{
  "balance_loss": 0.000372,
  "lr_router": 0.000994,
  "beta1": 0.9,
  "grad_clip": 1.0,
  "steps": 13768
}
Below are experts of layer 4 (counted from 0) of a mixture-of-experts language model. Rows are named router (the router's row for the expert), up (a neuron's input weights, with its number) and show model dimensions 192-255. Each number is 500 + 40 x the weight over its row's rms, rounded and kept within 0 to 999. Numbers have three digits each.
After each expert's rows: a language model's description of what the expert responds to; "comes after" lists some tokens at least twice as common just before its tokens as in all text. This comes from a sample of Wikipedia text that the model never trained on. Tokens count by the router's weight.

# expert 59
router:544532522555578527543458475601478453534524446537532456474527478544396455515403520474463542436466474464573447506517503499529448518459465534477527436516476505567521553431450467496516542457538461
up0:551445479495521464492424529482546517535458436499581561510517524543544427525505542514448446473548555471506424448453521466448463552471449434490592467388480446532528447470418451468532506513517553
up1:516440511486503438476427483514438488541501518502511508440524488462459442481446474496476473520490556521498495465487486461474433494482539513502547527522459588499498479476530454449482448487452492
up2:530521516572481510411538462484450505478579479483465505452517415423550525511491530482469581505496483479459546504437441478550476565431519519539560514525460518475510396508481558506445573546479468
up3:461511449504564525495514464517454436488468506511536500506425475493513519507516536461554464519490521511494553517459586511512512494493495505506513542491502527415573516487534569510480521459493517
up4:502456545499492454497514470545534492550560544501467477496493521464518457530449535409456437505499519555610590512452460490504545464484485485579464580497486507522590511449518466470521592521470484
up5:490536462503552506501469449448429481565437513496518495523514462567513484475534454538563485477507428461508523448439538496437484465496485542519555423429512518482483528511536498522453492427552483
up6:521442480525516470546465536443463464524489483520460481553502478487463508459450480488497531469458529517528447509583515498512431509459442507592500509468500455486542492473446432522522498533533519
up7:537435537514500512490456440461503411520469469524486509577470484474447439491532453503449548478483525418549532501542539460549532518517501508547496478462512595476518484478514442475443471445487449
Hyphens, quantifiers. Hyphens in compounds and table separators (on-site), plus determiners and numbers like other, those, three, and verb pieces.
comes after: " of", " to", "|", " for", " on", "-"

# expert 37
router:534484486569535506451436428482485508586626490518423519514494445497513525544466529437498526521519489425445561462559471481526454487504434432575485510455469556525572516459517537466445492594536454
up0:517547541483497445481598430552407442537453535471489479500468495531400491505513543482471504495518484482484451482555436586535462476481506570505477501520485490531552501497507412496557549588480416
up1:449468487538464468523571543554558474525499460455590529516550469540536455493482441542506470483539592455493471509529474470448493450458458506498475458471525478506541515492495489421488567486505492
up2:504484470610460522533485465512497492573552472509580516513502491540493437498467489498495512539590502455505483541566466495463501428561559493498522486595490494482513455569570488468491518476543484
up3:486449523534549531540462551493490500539514439448455495569512516466491558554478532475422412512509505540480465456606473489483472530509567492515509513468535442495516494561520567576513537532487513
up4:459493527515508478482512453533420515462478565491551523497467438463470507565495493523549513480600509565452440535545510541455454509488519506555468544522508494468525527505449496568561480516507452
up5:508469477559443549454442545511531470495495487470504514522538470496552497540454532557548454444530557465468466514484502472543480451524482477497474525471495506439571559492510584535481467496494505
up6:462453396541481553486501495567503420551466550521541482500467611462532468460515463484496472446462488503583536518484469455470500478563523556485474512476472485578547549513547498497511562479452496
up7:531482478469483472460579471548497492522475442526461511489442433542483482521434493443532459464495521578495522507512468564514501487496464557515520503486516547529548491416545523565534537546446517
Quotes, semicolons, word pieces. Opening quotation marks, semicolons and conjunctions like while and but, plus inner word pieces after an article, such as w, emi, sh.
comes after: " the", " a", " an", " The", " (", " his"

# expert 10
router:513451478556560489584484415510564514510561535516451435513396521413472520498461469398495450591508502471549483457448558553490480523522512478503458505527492554580494458472461540508417479472519511
up0:496510503519535573474494449512509516437454495535564554581474415464564451541412508503515471485440499514569465546470498444497454576502538472520455512483505471487476497500461503454490520466431490
up1:502502462550517506455532542538440494414492452459552523490507589487479556514477497467545486548455556495576491429520554418490454505505480455481472507516516526480559481491482554519458486515513479
up2:535533447524484532456444543590446424520536510520520452480441556441460568539525548439435560511502448545506473488495555527504453495442436513464467520461452501583569473499474549520554537479495508
up3:541502497523494463493542423497448526468507423541506494528455525542392564555498493418525550510556556499556484452481482451485537500572521456510491562507506569420444488538491452466571415543516463
up4:505525458526533444491568468519553506443404511532451409487443533486507542477484577411527491457509502458490493518484501507456517482506492500435468521400508488566483452450539457470535491480540492
up5:528523519548430546532496482530418486489484444480508487521511445479499465466498410514483519500541490514535404454484542511543487555504487472518553438469510518446556468517508479548508563537498507
up6:518500534513491480504544538545495536510506470601478418477513417562457577510484538429478555515444497488498440462533503452510434620494513550518484475555512550527573516482516478468548471559532516
up7:544489487510507541446446528487447503481401513509502469455477502472553470498488438511507515514487543440504445487532472511499512477467506539514446540497495474505494533512533497494491478473559435
Word-initial fragments, separators. Opening pieces of capitalized words (Man, Mar, Mon) and separators in scores, ranges and units, like |, -, /, 19.
comes after: "-", "–", " (", " \"", " 1", "1"

# expert 25
router:509470479599466440465476510569476558590596453459470528533569517531505512474476526480559470535524503407559447525533463511531467542504477589517482510499518466425561518427460486510462491474500425
up0:459536483528477497556509458472561453489518450563464472459507437535501463444555467472554537460500512531464499521520459525491470483536451627495469510479501537542551500459579504531505497523468517
up1:528506458543527487495500456514520547518435554459534496447576493444559561478514506450398499607516542551509535472543493536542487544457554514491436501480477514552536521531475446525459522453504523
up2:514526525500515501516418443464504490530521433427512521459570534482479543460434441487472439580502467452444421487565426569469444561454520489499492555570459509505497530542450542489499468535460538
up3:463505534471495574559499382470457535554599524614508482504540487465494502517477474456495511582575478528507522459487605385512433526443513469472485430562482442490544464540513498500484505499468497
up4:517538470519536489473516488547478493464484546460454436411481595513444552455467471469538486576459520491502538481505496474480488549517512601538455523481488466534526522495475511479455508480563443
up5:514452446516394469490479540580492478475490533484518530478529551477438447447518534504480433493409552506464555464533580443464452485410519431530451459528497465476510535440534489508486558503434510
up6:545476521533497412502478540500489452551557488569505458533503446559552477567455484481468519535514487408472542514516493521528487488507416431478494509463475482550514534562468498466549562454500528
up7:519460539498520428506537453542495476513512530438495426521452521539509555507491532459503537561497529496427448441488469534505516518522515506487476517485516468523519516506537484533497477508522479
Heading equals signs. Equals signs in wiki section headings like ===Roster Notes===, plus inner pieces of names and words such as ga, gu, g.
comes after: "=", " =", "\n\n", " +", " K", " T"

# expert 43
router:469464556545553533500489455487491481462521497497455525555499532501502481479470503419533533483430494492533453476555514424471499461505530521524449492556422496566502480470410595420472536508553441
up0:490440477460499461488461461508538544476527592490467478471497532491548520524530489502469528492448523553474526459484548464517485460537513522560465504501516495454505492486463563545481515554508529
up1:484524501501540482534495490503569529514480601426548408511554509513468505443520488495543428513436518476491431519472480459554470524531500421497495519400456544459494435469497502505458489517499490
up2:516538483522485415470543521476529392532502524510435562476454516442486580488540467495471501545464461413496551471592464603541520522503400558516521541515532484541495457455476535484499540497464523
up3:440480407470514496480483479541474446475516451523541545505585445390491578534526495512523519500428532523484466506450574527544505459489512530470518431507448482495542513555520433436451501454504561
up4:543504474506500458414512464561537423448418533475502562554582464548594507536478432435493482484509492522419447560484465490476463408444464562487493551473536588445477468429494580521533567513500468
up5:500533543543458412524500548501527430493563515462514549531483479546434554532490535496511445480517502417505499579504484496486433543521501500486451485498485480466553514510473545490512538520486582
up6:463523487557458461434446488502532510518475475529559518478531509552443491471462457502585506517475493543512445494536547504518490518540456519594510427463502508499472480423489473510476508526486530
up7:464498560488602587471464470555445473527450509511525411540478444569528525517507511541539541515509482480507447532552491510509540414485498492516445486541557503522466436489541556465437528484505521
Ordinal and position adjectives. Adjectives after the or his marking order or position, such as first, second, last, same, main, previous, next.
comes after: " the", " The", ".", "The", " his", " for"

# expert 56
router:576450385559468460562527491501445510541552436520514441522537541517531483547513504488481534487528532507564427456548457469500514437560523467542449471491534455469544468435444507517468528474542501
up0:434542492460503526543539473472488451472501396488525551456516523465543536551465486507512509489448466530520476441480562500470462490501469468485544515474514544473499443531532551549443501536509526
up1:541565459516562421466531534490434494483576520518507523534461527479480570394504502417563511590459530522469446448544512474477495509537485536559517569469456531424492451464418442470447536473572496
up2:426534480497494425531542568458546450492560501460476591464549473456510537558525487501481423502485572510451528542510477485470527485543583501544523483503459520458581387445437528567499488530503463
up3:496510476503430531553445488516481514498457567464547493486571497490475491489490449479477502514483503522484521511483494468514418523411538520501501517532506483503524443527455536535511457503494483
up4:511526402527475476479483430468503504528501486451466458557498493523491489380465515459569473538535485564488455551476465481468512473563555555520461553457454473534479448514413563508519506445547515
up5:490542458543481547502537417549515530467495461507546528595493521516460540573575581461503528466465569458555487557489486557502519534503570521570512534540486536466528401471515487467571483494522508
up6:558559448530580553551478546493561515447490526470507562520498459553450484474456527434552539506451498458521410472491505472488529465502537494479453501450525516501523566434449498469426495478540429
up7:497544445560472483461515546452488503502499536584518525564519529502470446423491454559426563452477520529516537548561489504483613548529491522504533441535449547466459509540555534459484513460471517
Determiners before nouns. Articles a, an, the and words like with, entire, total starting noun phrases, plus units km, ft, US state names, N/a.
comes after: " is", ",", " was", " a", " are", " in"

# expert 1
router:449515559584471468524435439469580498488553500444533509451507576523605577596439496483520485612556495522545515495436504480544453530518516476451481497504468461463503509475520547485489537485501477
up0:504493537501489453489537510454487408501511540522581518507488402514457455455522486476470490432509587451518458552557484509475458495485528449429564529547488512477564498457507484469493520497500484
up1:496434512543467395586497501519445517528481484528505532510527533461499503497507565526496455490503568486507491440517549491522517539549411551474465452515492481536518537559503499486426453509494549
up2:533488509491448508527504460568465488452456515455508439445575533532458445596404498485465436551476485493512475524430510543561507521481378463480525505550470453605481556517481537510525538461471468
up3:563493468490535486515577476524607451402534521493497491482535492521552526486411459537508474509512510462504441489480534474523534506513482545490547437457530441475489541551441466436531622484520436
up4:466489517530456510482484535473459513477587506531502543471459535474508504450419447473530550511517496492406488494468535479599442522490479476567439527489447520592458566547513486473453542481515510
up5:594552485488493496506424424472530520513531442496455596417513574440536501435551566492452436522470519483549507401524448508443504575482517555535496554488575475518457547579438484483443511527492498
up6:581439508538496525555484518533572561530523518453422479435535435562526482532492501439508498508516522464464475512564470522480473525460556506416488505479527501442544513483425463480427457472487482
up7:530434469459549449527459466513540509556511510441538482481567541547515535517497468454500545603438569488476528440486555487506419516494529471517486536415510467499551558425479422520506561537492434
Sentence-initial words. First token of a sentence, paragraph or article body, often capitalized openers like The, In, During, An, or a name's first piece.
comes after: ".", "\n\n", " \"", " (", "\n", "B"

# expert 44
router:497486442550461509441451473532500469521456471438511519515539563486533498456446444479513480534492566505545495490472493443550413507474546461527477501575473511499437518443496555486451469509533462
up0:505493540457542519445480536575553499491493492430457492514550520511507497550534435516514478560462513490562535552504491452482442499460442486499482520416513497600478434533515446468469508458525505
up1:408498512519495476529559583499557525509482503556477569462547564487470534540519500475518482464491629449485453539453476476505522514491498577435482428545538453578547464470445483522462517473505501
up2:524507505478525487554475474536447473511533516505487517539511555558542489472468519502483467514564583477494470564450555516499468515535540507526538511491431511423561560488564488492473520480572451
up3:579564475558529519445473576466475489514540424484505549538521458512496517456507538421504508457503453440539531466575457467505485516475476467545541496521478462566436488528449499578405486518500555
up4:545473484532573516509534476461540452495494458519529495549463475549500486526400524526479553528527523527587533489478462403520463454487497525520502551472511449538513574480505558509393464527473464
up5:533552479506429441532510514485478455494481477441544551502517550515503516534520581535497488457491464502505474489492570487522485595519524589515423496528513588490511455446496613486470558443499537
up6:473559544539542488514494536594527517466509537475548534515501512462462460453491487469464476459574521448538438465524472452464506521442517478555449505510465556498467480488573457499548464568492444
up7:493517444503505485572456508457521565489576496536478429458508476460474468441480433516479437489435513523527542450460509521463536490513476528465525505414479438541488487477514519494514474546480472
Commas and adverbs. Commas and sequencing adverbs or ordinals in narrative prose, such as then, later, often, first, fifth, plus subject pronouns he, they.
comes after: ",", ".", "  ", " is", " more", " but"

# expert 34
router:537474447580469507511468465500515490471482528460474494537451506454503503475487464497508521490496497477526504526535477442549453454521509556527429514507452516580527487519515592463446573522458385
up0:469501445610459512455556507476464525533484434507591533496524574537521491505506478467520501471481451446465448465504548472491497484563526447565432491473508496541492516458516493525527500389529456
up1:418492463502451436502496476593545477529511520474539575450449520452506451523481523520536501456489491512513487477516541498488515487445473474513435481512505484564604474489463570529514548482498459
up2:530387490482459485502543474516564458471557556507488477477493511532509479483475555509536517514467541449552522514466528493553503525525518497453418598483467501498503494510534496504518519467568545
up3:491519511530540480422401529519478446513445571500489560511462522394515517489492490502529506545454497537491532453560480502499507422550511512448517494532528464503511443495510482482561522455514473
up4:498543496516502510452450485526497507511489496433565421486506558429406533509446542545485548464447410501495503579491525534485493541491528529425516512458457530462545508406560509476481504449481440
up5:466496458532476485448506522534481490535505479506507507508557472556527443475471467519454500487485538480473546532524471487520507586565469504447509478490459459489593455525523541501494449461524481
up6:527501499495509474503490525547492567481552464458463522476536479488485442456473517533534455417530512515606485507527448571496478459535563508536471514496425554519524523533552511528482439550508479
up7:518430472486529505487504480415501469490474470473490472549404531491506477504459546466499564537592499510471549509477549543486524486533436513468521558501492500579550502486510482487522464526499486
Pronouns and word beginnings. Subject pronouns (they, he, it, we) and first pieces of words after a or the, like webcomic, aforementioned, awful.
comes after: " a", " (", " the", " \"", "{", " The"

# expert 40
router:544446521609526485512508476489539472519462498497555468547536510466457502487462572477543501563476519478518509557552456480524458510442439469497383510499491516479483451497492556429452509460495465
up0:476597502520403495514474498502482496556462488532534487454552534460511456511430452486507483422471534507476506520537556591484487543460474527522512487508523528507481449462517407517549510492505534
up1:554482471516398454532529551504522461526496520511380490532564524499495500537506546488560397475466474510499506470478482553550445518448492487490445535517486550575442467477453521467526493454453499
up2:473508476485451473448509453543490511547542553463478522482468437494553561518434472516503514560501464476519492515551494527534509551457505461585443517412478494452487483517480528521498512482485445
up3:487601517530527489482520485499456502508532514452454536546454450454502536445499512527531542453494490512488527490593474473555494486453446476477465529530536488474561557526531506479453478482470471
up4:540493514543532462405519415514508571490512516478462510493470481514407399522431528518518528482517468476450541421520514529468469534596532519539501511532492542467503544471506436529506558451454554
up5:517496481525530550517490467424559525465493543542541520529586542568522442486516510542457532525517544514466498472483522478560459523511509499520458451539514493456486529548462548578472510538509465
up6:482456453499497461495543547530550465489488507471436507473530454476528452578460510524436506543405563402562511480544518509498522476484568454529450422484491456528536519514511576517530492479499506
up7:544494493553534482561532519554526558483541466431502483464458446519441526522514486489491530515509481467513485552582475522456534500484536467484503509484524519471490486527469574447482482488573538
Clause-linking punctuation. Commas after an opening phrase or name, quotes, adverb endings (-ally) and sentence openers like However, According, While, His.
comes after: ".", "=", "\n\n", "\"", ":", " his"

# expert 39
router:547498488580432514493498469472478505512494497466469456510508535481454506484469439511531469487494514446519435525481492531498510512483475512498454521502419544512482447540486481456470519494482472
up0:559448534516422456480515491476569483486489406476519581544531528500519459450452507490532575490523503473482479461534547471570421527477432469405485419473474494487553441452441451557510526460444453
up1:506491523489392510535469502583477480535493536476465476548563552523474465574444446517545469488429507476519476467483510457485484507444502521423459470501497401481502514475528527513440479523512494
up2:518532466552491500594572593475492480465462527449496458466499505513490594517539520469472473549524567487481564507556504572492475483574426561447474534478442457520532559482445489461524518465542442
up3:494502527584498544416514537498489447540496458543436510493462542450509516403456551487486520492453523478516467565579491476524537531489476491484507567446486561490485436476503500418489419487548475
up4:498545522516500512486528496433525489455541508584468475461501507597506446501490410476518545469430456470641549491480527481478434493621445514552535502494497579506559532521509511451510544496506477
up5:448468504507492499505569618488483407495495503456502480522474552557530491504533550544426534521499503520477496516491481520433558470465529449470514559469502496534471486413519511499526510532546541
up6:535439551564545502510455513538527543502517480562410475470467462444440528528483482524447557450425515518465501555517498476559501559480522454478470533447508561476543506469468528520501518522486476
up7:444452468473493478584509586566496563537513437526489518483497464532530490586478559494507490440505429507481465463496498472467520474584552504520454502486504586474433507504535485497551546502455474
Sentence openers and periods. Sentence-initial words and main verbs like It, They, While, According, was, is, plus periods in initials like D.C.
comes after: ".", " The", " He", "\n\n", "The", " he"

# expert 8
router:538492522493443520492480468472552506551498425556491549518405522457547478493454555401495477578475547448528460565509511485488414527460541507419459501456510479471459526500412540456474485540554511
up0:484522520477516505531509533521500451511514460491551458502501449481458557475450521544510510521506511547534461527465430542488440531518458495428506479460505461542519446504503517521441565500537477
up1:515489505521524553421466515433489497563481442510548452501490475496493490426509450498467517470521350489492546411518483534490498395487498488477491423521549479492479463443530442495513520479520467
up2:485470539500473424498574511453509386462473478545477466537524422523542485477499498500472488501573532449583463521549523549512469517511507491508482513553489537503503480530458548507558584519525511
up3:443504560527510524497466464529560454524447436477512495607470524465471517505519537508501486479395507461542488459518507444563525464501487535481506504409458444505521487528485516528485538556427517
up4:525502486529507471536442465536465487509488525526463479466497516415477471398441500503514504564447493497542472469459465462508442445483514516402500514485498447539478587464460512496457488506479519
up5:458476453513498461484428480463524523462506434485446482538507499465404471526474521425487463528584461517519500427555471462521473477500516534460494535550471512485522566478510497499450484446513505
up6:543481535524478536501455508522494527610504462551521504485537414522558499532508517479515539539456520495514485432509467505494509480548539462451504500538472469420542549459431546517464469525545475
up7:536493506530499560580458450464508479482571466573383529485480490556520464488537506545443521467456490507497542545486530513443444547498542564561499561529456453534517467530502454392498471495464478
List line breaks. Line breaks and dashes in infobox-style bulleted lists and tables, plus field labels like Species, Type, Years and endings like -ty, -ness.
comes after: "-", " and", "|", "=", ";", ":"

# expert 13
router:553475518553537521484469444474564506498511474554491461524386462474540504480464520478528468550551522436483462490556468545528475526523520479436455532508494508513535471449510555500485526463500497
up0:462482490531485511498466514517525561511487482534487485571513529484466566495509497465427482454511506491551528457585528495498483439477550430455552441463485504538430535538569496449440473514506507
up1:517480492511496472508504482449540434586506504482514460536504422563542548547441461516484457487547502610512465478575510536524470495536546499507435478451478484520543459425485491481520506446542467
up2:538574478481486525512494528471509462494511528568445548442477544525471486451570465365510529424497514386462545461498540521505506433498501532457471433474460401525527480476498512470515476501463494
up3:466480494558456480592505573477470394518550428445444478432527514454549510441440527458494469472531537576529533515448479460530508505445501435531494485450479482511507431459594466540488501456419495
up4:534445513548504456523514509439515544490495524501542526471524509493512462550475451502547522459602448502506395449601459504446429470538491485477527495491515546417542453539454534464531539437506477
up5:453515548513486537519459400477495513527577461490513447507517463553465469464491460473409460550514436502513521602521509567583482568498450448531541472519473487564601432459551489469517463543502504
up6:512456524496450485443516505562495575433521545537564447500497456522485535503457477478450444433558556458453548490453562523468503532511482523462508485465544608435524615506577561531524496526463512
up7:511531379520535427484532438473482517474499563506458572509502549405475548395557492520393507421513467524513507525483461492574522496546515504536403485515489550512507512540439477520512501523591479
Mid-word pieces and conjunctions. Mostly and or &, plus word-internal pieces of ordinary or foreign words, such as maj, ian, game.
comes after: " (", "-", " \"", " and", " t", " p"

# expert 33
router:508507473568436487535410420426533415596492512444466524502504504458502495472410450437475526498501563451441474505512514543577493489482493458422470492456511523526485564549509530404445503540466497
up0:532527482512546467567479531572555574516553511495437477495474489507511553506530455478456559500521446517503508542517521466581496520481588506503448459537509466485539520481479469462493455507532508
up1:546552474476508486551481525485375447525493515427438565582477469505494542528459522526571501551514546467441471521512476490467498497512439469547448448512536492503513544482412491465552494506481469
up2:512510534454518453467492490515549543519477470473445575507554531528515510503454447523504470531499497506492541454532502375470467508516560480506480531503454492496497494503516504588530440564515448
up3:462509558507535521466516474452451473469481468448511461508486513518427489498460477449497456478514589508468442510495522511542481470453439507486487478510492572508529496487473498502408449568536446
up4:509509456494534508491559539486505486454482496497490569457470454510409498536446490504445478450533421490477451532508551444497484510504521512527468452492511496476450535478499515471527507478525448
up5:520525461460516507495525473447461509400521511483438476527580494528534534492480550483514560461509494466486563523440510514482534557550516470474431535453520407477474516507459528465491461424459467
up6:446482448539419504476497503532489520413539455473469445482489554518529420514474452507507441545477472492597537552487550518453514526503518552466460453570533478563442467511500471458523508458486483
up7:559523503584472489445481468460516528493498577521474507445469518525570491425505506516486428463497422433524480526483504522544451451497556444472493495506479439540539490548566515578515535510557455
Clause-starting pronouns. Subject pronouns and relative words opening a clause after a comma or period, like he, she, they, which, who, and.
comes after: ",", ".", ")", "\"", " where", " Z"

# expert 27
router:603436555534515495413443494461500474505499463461487546549478550522461481445476472528484455481467532549542514543486495506557453470462438491579509487474429516432568494492541568517441504507550467
up0:452544518490519490507491534571548495516466540480543459501479511434460548519488511502499465471475439525506519448476497534486513494502560614518488437512505456548492551497502537495556531502484524
up1:538489418508556473486491512535497464495487538493569414433501513495423458509493431466499420550517440546503496504490474467483465451513428505521434493450427427550508454528524497521526487412449488
up2:519481536540554534500510508489516523471538492497515537504465480524568546510499575517443432540497509462525518517517513475490481470529467475478502479487531554452563502544555499561511479520485480
up3:423474498527520458435523496571510487476549487477516468552500454492463484512479503419546500438512482488470519499548502459531458508462525489513538536448425497482580476482503516469487497436545436
up4:460504502531481489414419488446574526504525500559538464577496492461430543475511471460526526477473459540435498505536519556527478525533521539500521501542508494480555521441533462412468537532502495
up5:535438551500552547528436463514492470520488504553480552453449445534439438556492437500474478486540549449479499535459522479534470530521507590542481530431456541538486479547543544526556518491521425
up6:505449489515580471573540539496533524503545550478481495496470513413519453479523535530504491504554556531495536488481592556482444504469502537501477463504506521550529497503509518502490514511520519
up7:475484509480477431486504511540498622510510548495538539427537514364519483492451477489552522443473454520551450516485525475452515500546538585535516525492496460453475479458513476530502532512537515
Blank lines and i-syllables. Paragraph breaks and = heading markers, especially in taxonomy articles, plus word pieces ending in i such as ni, ti, vi.
comes after: "\n\n", ".", "=", " =", "%", " Total"

# expert 49
router:527483456528477475557522447536497543528564444520478496553523467490438448509405589463481536446527537534493512521555462528583537497501447558521464413527445472496534537478497498520437559470504491
up0:539494501529443487468494518530431488520477467533493436538470534418531468554481475401439507580436495476523510471540534515556499502507521515467475545467450439519409450536493501496479481505499448
up1:458479498523490551429561411526539483538529504462509501578546499507414468503503495450534545486550504501530481529493484481493473479500450544569491501467452520477475471416460531514464573569534518
up2:509452467473471440522566451496461532608556468498489554455482484514489509481443440491503513500572468486505445560490544549576490505455460518473489496511467464527530474487561514470502538528515457
up3:519546437523526524455471442498452455497482535474433547442525543455513456498542533504478459554560459483488565513463510451564493449479424593481454476519496529566545470532419576470527486436494466
up4:475502413492466499591525469561437417513492492503451496422588519487497460460495509496546525486520399509461535518536415488487548580490506498528417526548436507508507547444511519473479611424543528
up5:516522488574544551462521457454516476455460461458532533510470575525457458522533536451562476473553475568506481431477527516485468442575525551532464573530456508566557445514469518465509549493517462
up6:519456556512491503440459484390475529542480515540428478518479530421465506593516495507418512524529508565543465428564525535521511415493551459459518487448483451534460479542449499548466462533560500
up7:514467567458468481527517488453439472558494491570455503478461505439429565542440470539572504481493505512487460537503543467563471444511469422471500511346512507473520505494543519516517496551476460
Words after prepositions. Content words or fragments following in, of, on or a table pipe, such as close, canvas, Rio, and positions like MF, FW.
comes after: " |", " in", " of", " on", " to", ":"

# expert 5
router:522500441501524497511564492523542444494509431522516441495465507453519519510500520506441474531531495475508457494553493541549502523542480539458482525535406502447438559483534470516476542517494476
up0:564525608545405496535413452534486486513496493468590457478528499445568433516449498522518535546427564518533505453506527532517459450471510463541508512536514451529477484523467496547476460486473490
up1:511550494522424497487546542582479435478510517557522509462504445462529477488525538472537526518457426448531571524510465482478478479507538519594517545525511390531558556560552554536505527508490451
up2:511429501506473452521549548520531562472565435504447562486530576476509504550433539526536501524452483465491473568465417469517468491518533514456471510559483466475559455500508535486470524556469526
up3:573547502490549536476451494462575482491510468497445570444431471498503494464554498468503420437483496523492485494502476502505518511404537489475528522527510534507466519555472499518470525413562483
up4:547536384543438532498531467505490550451499525495468549520469500506535523499501582509495443537448525548477417499554441539509556511485494523513535510522483495476470409465449524491444485531447510
up5:486478565512468492574495501497460530514518476490423579484485507442543423405463500538460420499435448474520532544480499526471526511460482478513483491564450461529552516588476479479495489580555450
up6:500430499570533470525538515455468518460480401576517505502544522521463530524510519502487561454491547498546455544493496584548455483508538468435522438561527586492438495488529482572451475526467566
up7:455473531500499459539483514527432453495492453450452514544505532501548458470450418503590491465619520529538495493532488468478537489569505523525484529504489465470491442479508571473473469520511471
Table cell values. Short values in pipe-delimited tables such as numbers, Yes, Votes, Pts, plus abbreviations like ed. and d. in citations.
comes after: " |", " (", " and", ",", ";", "|"

# expert 62
router:527501448585499552440494480517513502533646478549470588542552511436457498523451562483507504563510491567507410587543549529511482519512482550521509430484467491500532428471525482446496593478487433
up0:469531516506476534469470502551471510497462535523506527571457480462475527523462457516550557530487490523592513520440518565479539498506512522503457457422509421519494432438477533436478540502534529
up1:512493511484572509590472510496510524531515413536472485465510460494470427508452528518576563576555547484459497513496514542504432539439451503481462506521532557469530590471522494479450607536439474
up2:474532522502496510531592457523482568482510480445425479598531492513512485573501498472480517471439487548502504546473452513531456466480507575495471521534563492521427542501534572514546530487596511
up3:498457528477466450541506485545540530615506494461539537490471597476473581514549535515523440451452567497602543516455518524496477525480510446471530528485504468527497476483511459473498489499508563
up4:499475504590432554485539487520519507512471491406539478552566480482553508507451385540553462514519676462526555481576505491505457479446508469488517548570483424574481466506505538501463454485517546
up5:524537464461520516470422456524615560466498564521426542392503486549455465470516518440522461529493501540528415485502506465523505557429526515477516491419473501497501487508504517505486557565479497
up6:562483536537523504490473465499578521420476495486505461476463553488495517447525479540467479500449573459510485531523458500479496513470495495458509520526467486459516449506485561457482484571462425
up7:499533519439510524477529524478525478478431532544484554512493527528485500476474542398500446546524569496458483396545484576529561487500506510544479473513472561450487494523500626545461538458600489
Table cell starts. First token of a table cell after a pipe in sports results, like country codes ITA, BRA, positions MF, FW, Clay, Win.
comes after: " |", "|", ":", ";", " USA", "\n "

# expert 26
router:514438493547509532467441548529550502546503536550412519539522488547472429469470530539456499489463500474536514432484477521512492450430483489475487598427427497490444549547486488500495555506519525
up0:557503532535477496521482476604550539613542436541473597549486475500495494414503485536476504515494472443509506510515436522494609544410507518536412484500506446465548509487521486423468544459539487
up1:436544481506540534508458482504503477429474517572504529522461492500504494563462518520517509575438500491487478477523544491520489465472544491520514476456487537558572489515524509487444483483444507
up2:528443492578468517449453446501488542532502493528472468535425504485551514479485501481553496479499509486490478485561492459581507530542477488455459535486494452465517528440424476507478527482463519
up3:504459537560467533438514476518492556458494540450480492551540493502475528458456508482541547470477477490533522512515529571524404513519533453567476501541479564546547505531493490479412553550583509
up4:496465514572538522504522580486499475584473495502546562559584559465554507539549464493495503545447452489550505465491469555520411515515456434549502516480405502514612476545498531503507506501567478
up5:458520486512568529528507532467516486586514429428469552469511438515539574517449516508452505489546464539561417515482521508447499440486490570432507523505477489443542526455444529579559526476527472
up6:504498485483620524491437462462479513470466469428466472438502478527476482467463488486511437505466495516513511495450476482519461515489485521474500512456494510517477553437525535473482517526540500
up7:488459503492532451561515492470430469487500480513516494462481557375568538484512429524508475547440491489435458473518515523527516538488533469430448499499468566504478492460466472478546549484504451
Section breaks, headings. Paragraph breaks and equals signs around section headings, plus Spanish or Japanese-style syllables like do, ko, ito, ado.
comes after: "\n\n", "=", ".", " =", " National", "a"